Experts of a small language model.
Size: 11 layers, width 192, 24.7M parameters.
Experts: 32 GeGLU neurons an expert, 6 picks a token.
Below are experts of layer 6 (counted from 0) of a mixture-of-experts language model. Rows are named router (the router's row for the expert), gate (a neuron's input weights, with its number), up (a neuron's input weights, with its number) and show model dimensions 0-191. Each number is 500 + 25 x the weight over its row's rms, rounded and kept within 0 to 999. Numbers have three digits each.
After each expert's rows: a language model's description of what the expert responds to. This comes from a sample of Wikipedia text that the model never trained on.

# expert 50
router:507479452504529499493539499509511485445509508501503549515456495513527520509471541521493476470502453481498515490484511464511490507486489525473480491523485514501505509467522458482479525482503485496515456493529492508520504513516525506519523469527503510484483487505510487504550521479490526535562504542451484537526524549532516457498514506545435520534507493473498530544525541477557466469493447516489471540485485492541495514496510484499525543466469467511488513481497511495488499478528518530543487510500513526495496526492465483513470508472546507498493487485505447510488528464476461449
gate1:530498540504501486483501480459501557526479504486511505479507537495495504497482484478545541448497485549508522533460560482490466511534463503525461466571466497494480495497504512480452487526495529490482493499487473512484527467492498493513543476532479485514476510483503534495526522487509555512514432543521495496491498499508503504493481501523511500462505539451497506500477483507514493484505539489479498534504491539508547473540516519484517500490508482492492493490480509545480430472493485487513453469512523527493520520467530488506514507474521515514439448531533490469506506455496524501
up1:502511538492546507502503490539494499461482515485501468519516544507509446461503506531524518498518546459493480504528469489514494482509462500486496448479516535488524527489498508501534528553509498474460499469522469500510482538577501533538495516508513505503508490509491454559500505508516492506504537503533506518451512475511468497476498509566496518485514425552478515500519491510485500495508505508493507507517510511514515516462524524487511489502484510487514506524505501531490523477515518505498586478515482504524466465523504481539539503586523467487542514511522468489505497525511502495
What it handles: Word-final fragments and line ends. Word-final pieces of foreign names and words, such as es, ons, is, plus table row ends and line breaks in lists.

# expert 4
router:507504487445449511495512527501468474505526541528488524502523492518503478458528471468542486496477503477472526496498506476488486489472528525514499476508519524476520496460477490495480474483470513456556486516560480550502512495511476464476475492508463545539512524489504479464495466503492509547470481502502506489476532523544489544540465500491526492505493509494503438504490498487496488522527490518505536513495519510490529468502518503490498503462496509562504526564419513511494434436503522469510489502493497489473509507473463509484503504471493518507499501514476537467473512523470490479
gate1:523539470481477517517544473462504497492509507514428513515488492481512482536510508507485493453467484533495514528466540493489450495493513533548457487483471526509522463503493476477488484511522487556512520511535536521459545511507497488495488541500504562515516493452507507513518501483492511442511502467497501552532499530500485470507507474484487486490522494524510511539482512440471480508496515447520544495496496522482551518460512483503499489481508525499488491513493478539503499506566509490492498523493514504506504533493469517477494488412527494529536493506460481523501470476514524512
up1:516558499487476528474512531471522478503520476500492548492501464519528467510481541497536476476491532570508477505475485489469509470465495493506483504501502512465514495544490535491503481481500467497498520466563521498530501528541511498500479484545509474502466502474494497461550515508465468512482463501491517491523489493514496473507510514466516474494464502499498495504497504512485484512494538499501516504552473480475435523512492527520488553497530535476504530481530471481494442521508539486549509560492497480550480529538507517456492479511457521526460492528494511514457532518486519527
What it handles: Listing and inclusion verbs. Verbs like used, included, features, involved, performed, plus punctuation, blank table cells and section headings (==) in lists and tables.

# expert 22
router:495498511490489489504541488520485490566492530450506510492518484497480429509517492430511527478485482479479527463497510540526502534475514520532530520465553446537467545501490493514502499498472492516473497442524481509485515463526501525496522485522532523490514489538512533508499510510531461495504488491495461527518468517448493480488535479498537487485527454488490500519487483518499467540517499483472508457516430536502455521465519467523513525507502519498484528501520509486508483504518494509489483558483472489513531524450446495546506484512506521513495499499501538502541481498499487495
gate3:498474524553504506485499466514472465503546547486488536497471485444485483512491442507486511465518457502466471507491476524467465496469541507514475509516510469418505483476479564501485480540514511495498498494533506488534518510498502489464495477535479527476470531497522530508453488521503515505491552484522466500517485472493469509452516501499489502477529543561500458478495527525523541509526499515478506493537515498493503514489467499520472534468555512514511486462464489496519516504476484486501462509466484496523486490506489488469470515555469512485512550503462509524491497502525498492
up3:499517488516547469484509547518496479481554504488517490459467539511523530488508496503480487489491521529513478487544487468514517508504551497518491476486488522534549495459492494486489441483475526517507518469496497475485476536488509525518474459517518497499559522493470501552504530475512465572482496468495478493503486491510494519497500452490481490473471504513486526509484512457469525456499505501529484497481532538491515500479492498516492472502520516498518486549491547514464478474540512494549514506496526540476536532552522509514485474518486457491497498457464557537461508542474484485
What it handles: Word-initial letters after brackets. First letter or piece of a word just after a parenthesis, quote or line break, such as (d-ealing, I-ts, D, Cal, plus years in date ranges.

# expert 52
router:505490536460499549486468510534541499480458520539448544515540522492483533474473548511493478550517508517527547552531523508510512512509460511507489465493474502490478489492476440523480541471507479516508478470510486472537469476518494493509524539503514526517519519512472487499512501462546434495506495511490484525504504474527492466507500449513471497522466499537488487494513555476471510498469510499520487517548485492494483484497504487494471506470463467493481495471504502483483492506504543556426504506509498514527487473485478492477487529504548512507503505515509498476470529451469486489
gate1:456520511457446545532479529521498493511509545505452505494514500509521518476551510497499498458521493521547491525485507509450542510503480508522475509534528528465503527541526487521473568514518517501534459481504509485527514465499495510486485532514474548505496523494491509499515537501523475474476517515482515518497489495496453535487468516527462525485490523506498462541525481460510518495466504481529446533490490548506519497502481457514519479486535503508492532498481506515499492527474472517425470472495482518532486545515525495510536521506490544493454481497493484474517516508554512477
up1:471448488481519473464520499480472508490525502504516480470458488478497508538466480539492503516489510496461501504537528486504462469501552499510536521483501498497521509497517503512515517536494542503485509526509509541536537544491483498492520498479522470508511498473500504490495515510459510525525519485549498483490501542473493490490474532502481471517540494513471476509480499516536526524517470556489457492499482495512515506490533524551470525443465501474526463467493475492476521527488506480534474568492456475484534495511542503475512485493519533510551494441523483547459544494440499487
What it handles: Film and numbers. The words film, screen, television in film articles, final digits of years, single digits in stat tables, and word-ending pieces like Nin-ja.

# expert 31
router:548522502501485484471501482531486472475501496478503490482504492517481528520459481490494498518513477486552532519479477504502496521486488502496525502469514476495468481456471481523477524522539463477485463511495537458525525508540486490496485508479471500475513494468465532524475476500476458529517528525504496502486539476491489570512480460519457472513506448510519495462519476494469463484472472465517539505487518531475541507514497458470435498499492503492524530476470511447496479492477550491524509505518496543529480475536492442469506545513495503533512520496539528520513450509476457505
gate0:468464532537495479482521505498485479501540469499511490538528468513483519514481492490538530513488506513458505552485484507513503529502517542522495466479514511460464505481425477525497519487508502497450462537527492442500525523499511497502521506521513505504541485493553513489502484497473514496516500537515498504488541491506468544472455514539500458485521516513519492489472524484470520468486539492509511513496519543526539454462510489470464501497478517521475489482525510452485439469480489512491509539516533458486497495489460479503504467546528528474445499468502533482527472459488487501
up0:525502490543509524457513525549503499552503476496502510436499472545486532524497492484475479475481476483492465486496495502476509518496481519468542498503501512488478537521497487505516489521517487491502513499499533495516516475494521490537505557520538506514513474527504520484523466508499504481478466517504486486504485498530497581503491510504470493531499495556502519551487443495484540482479494522538468464438521468481518471475512533516521492503462505497471534533501540483502470463530472499511508564508514504508540479518492505457492513440477501496452448483462517487504490528518483536
What it handles: Place and chart commas. Commas after place names (Ponce, Puerto Rico), chart names in song tables (UK Singles, Hot Country Songs), and education or census words.

# expert 13
router:491530427536488525492519510508513464494493504526531497519480474462483495483497506522516500498520494499528475515521480446487476534536487481476528470521510500506497508474490468481496460469477533502513507486525500491534480480520525512517510459521507482483506534488471484480458516474518509456521478519439499519503533461536468545499548564525494489487504515497487550467504508520542488502456512534505525541520491492520496485557522488487516520496482541526509479514479491517512542542436494494479514462482529486459446469495499521463478548480523491527495479503495511532521495503532468523
gate0:496485505517488495506503547489469539527488487441465502487515489530539486499545496513499502516496518521471473525472488476566534517468526501494537545514535509501514528522534527458526508490510533468521520492517502486522519512496504509480482526480460488489525560488535485475464497513546497491489469455514501495497483511509520467473494535527497521496562496491477464525479517514533497499496506555490514508472491465463500478513549538482499528493515507525487469486484480542467480505438511484473537492531507494465457537466503527479515505483499484483507484490513486507446514467569533501
up0:481479520538477507501522442479472553477483481478514486495500475482485482522466490486485530469508557473518493502535535507458427541522518533506486504493482483533456476459499534489473478523521496491510506533482484515516502532512465470487468522512504539539507500533543469478476493474474483503488492519459493475504532504524503497486509518475493449475490550504491516521494540521494520484483483477522481524503484505519463488510478471495519504498503483467496437481491503480521442513497520490526506513477469462430481506505482538509502461499452515486482518459514438508498474486494457482
What it handles: Nouns after determiners. Nouns and possessives after the, a, its or his, often in taxonomy and census text, such as family, household, brand.

# expert 38
router:515465442513478517463460507507553522480477494533457470499486480491479532466504490477514463479509491518478504498536543456515499494526537482536524483478509492479503512479509499461474544483479492517459523536523475471490496509497525496455475490517515497469546510493483475484469532472488471501474469492506491459470592456499507551495498499505495495516500491519484475548501525455502524488507526498541506483496487473461497493513495494545528523485467476511454487476480495489511477513506489522566524497477492524524512482466512498532462532510503532535481468517496476509470500531548515515
gate2:498465436515500493455484515484455484479495488469518494557472505520541480492517508487496521500512517496522499544495502496521537458531511485511479482543468554567486483535477519470502491468510510469457508505524509502501504510543484518513466533497497470497459498510501504520473489515492539504502526461532497489477483490490503466495551502493470482424473491516475481462491478465534496491488460494507493487492523489444514453494473490517499509450517459540472507501500500488511533524541498443511486480521493465550512504450496451503496466474500507495487487467496469503522474474517492505
up2:478508499512474509480505483530480523468514498473465489497502513554547475499501461504490495515445527553500450510525487531497478459505473491506503467420542527517508524508543504466489478485463493508470477524504491460510493538472527494489477506535551510510480466513483515501531500494529491479479510478490524477487489496509490503500519506532490528506494512504524464521489538485559459519482483523501517498488510560499510508452510482520494515524449514529515498503490504496491543474514546501465527475526520500546515503560476491526510523536470493466535495539532496451486480485489550525
What it handles: Events and periods. Words for events and periods and the of or during after them, as in during the season, end of 2011, Championships, episodes.

# expert 36
router:481482446544480462498522489479508502472486475480492493504526470520482468498522500453484480473527509454497492505527490494485465447516539475459537486473523549549475519502507464469503523473467533524480503515469496499501498499506547496489503494486478546480527486477505476494470517493522494480478494487477499489474521476470473496465508496503488476464512503571495467480496515515516523509473516503497463514515485509458495491444500487525478505504453540482482462556488528504491482451495481531520520534504467491492488500536493491533520554520548529497516459515514562501467497508454485460
gate0:501523515502499469500528486468493522480473441521465475500470521469476480499533513464490515479494454490457488533484466530521497471512507509474491539512547524513518493488471468494501494544505558481500462490499483483498577509502478506541489528509508514476487503495538535468507480495501561456513478516506516503487476504463544517453426499482515496472544511456480472523457539503498491521474483505496526470479466510514554438480533448501478490497473485502472498521532507495485485472490487509513475529500516517483546515525494476501486503505540504536484507504505508470484522482513512512
up0:556541536505492486511518479466463519472502507453511507534525492528494514493506516476521464550516493483511501495503467479478531519531518541533506555505530534523505508470526493525499494486511457521498484534513498486502508518481531500531514469535527522517489493519527484480501509476535530481548544477488520496470505502486510496487483490478546505463452537504451492473507452502517490514520453536469478507507482515460532525483502466517495510526466525502544477495513499504494517449522469534502573471468475505508457481482515498495486551471536503505536468478449501521497531481487524497
What it handles: Closing parentheses, copulas. Closing parenthesis after birth–death years in biography openings, like (1834–1915) was, plus is, are, were and Succeeded by.

# expert 20
router:522492486517502501481488547507498514497504505465531502482497509490494539490447465531517512493482501496519530486490488497473467518553478496479477488504501485451484520468500496472494512539485513554532474544521493469487482505469507485522504510518480503512515474513466529487462496510487471490499456515450522494508501488508553504520539504523441451477493499465518494526490547469510502475525508505476505521538500514519442533550513506442519535477520480512455462508511490489475471520481549504472481489486498498503487444514492487482456528452496508531462497464459508453453509470460511515
gate2:480505515472467463496488507488515488477506487475547494514475513501472534499499529515535503474549531470529519499523519514509527475490517491503441521496495502459491459495563525470502557524495533538533528490513504494501533493482479510517493470501530540512514500510488528509458517480481511502510478449467508507434487485499540453522531477482457485491504510428515497465485546501496483517483532460486488532495536501536489487529491531497515497475496472500486507521534540480491519504474542472479528496509497519525470534511512523486435478466521504498466487508462503472468528449525508496
up2:510484526498534502524479513477510505511544514551499521518516510470533552570487494497470497509505511485505494506506512519523519538503499534503486503524571499503524468550488491539531517572464474460523546483472480485517511480491474549468517474518495506485558471531512520543494486558520530524467488553478521524498489543476512504503468523497455516501495497515483505498470515465509479492516511524526511510553538494495512479508494507532477488515473502504512461484502527476471506524521487530491529483530524540508522503529524511485529515500482440475456492497518495470495488509466530495
What it handles: Quotes and speech objects. Pronoun objects and speech verbs in reported statements, such as called it, told him, said, stated, plus brackets, opening parentheses and digits.

# expert 39
router:534469528517519477498518467560490566457503500506518480529518512497505537493511500546548567472512494502514460520491493521522532505462468500509485466477479474494506521507507479523551483495529492479494505470517527539471483508504522500502501480489504490459513516518515484553482482474486504467525518509534478508521501475499464491523522462525442508538532514502484509496527456498505519509516517456466515488502486453475460480468475496507494486476481466495543481509511459463497514518520500486530471462501510468460560539515467514488525528540517498515516482534488481528472511494501484556
gate2:500478475496399456579540489521518502473483526490508521488529532520532524498502485523507552478464504463505507492475540522490504479474481494476525441483508533516522531521482512492482474493488482475472498482514463463512508469481488515524501491508480510477450523495460525482535457489553532491488507535506502500482452502494524495454516545503475494483500505499502510533445518504498459539494477519457481499542472504529532538523461541450495525496529492492520488545520487506472533476512485495494515498533500513507530494535486477523510527481517499491481486507492512507487511492521511519
up2:480453494494473435488537524507464545491459493491500536519504523486501495482463513516554558454510488479559542503520515475514486490509506512483510525486504538488493486546526535513514527519513507495494520473527486460489497520510529517524445479495500515505495525473509491512508487513504520515498481480468489489482479534492547551493479482497500492549487501515494462497486523516519495503527474470491498485488493528551500499514485539563501492471464482506447538548503535540482471503495518464443459513480523491438514519505457475484493519520502506561522508508511483521482501475497496516
What it handles: Dates and biography spans. Month names, from, since, born and of in politician and biography dates, such as from January 2, (born February 6, died of.

# expert 33
router:515532503512529518513470486523494558557518454502511485527521495506460469531486540510471500499479548530486524511478566505453551536517481488495518490502485480479466492504507473527523502547492525521491447532504479472529471458488496505488542504484545510494496482549468499488496466475489524500512482515462509539520527534510479567534511526529512547530473478499510534518553484525527493472482513517524489519472503522523510480526510472474529498536465471513504494495516494486472535532503529482506522446496468480527506497520512503517468501516481525464482470499508477491480472500513484517
gate0:498544522529523511522505512518483528505440497523486567496530570524480476516478503484508517511525498507478472522465511522522536539529483496521519510518516500477506535522472463469514533480501474501497499507531502518517517521525498518507489496537513561517516494514500504485544512485474542528486529497506517531503521512508496532433469492523494503464538476485490497463512502523494446470522473459495491533520499498526515487493473470476503459487486504498489512528509523462535530541447424481519489482519458537501520478514496519497483476478515487476462438509470494485508492516469519536
up0:492474476514520513513506504483517487499504510544451492509524512519509499451520497467504504497528484486503516479506502496536430467522504543472495473498510463524508493492523504452508466490513508522514516485478523509499471526492464506424472506458501513515510498498526493505501448478506479554505518493479480490516493579480539432573482509499513451524485492526486499494506480535499487506524481519435528495531497478505492469526520486568520519533517502455487475522497460512502499496512515512476493537497511511436498466500544510501510476485484540485494543504523525480494525504510486522
What it handles: Table cells, stats symbols. Pipes, percent signs and numbers inside sports and statistics tables, plus headers like Best bowling, ± and p.m.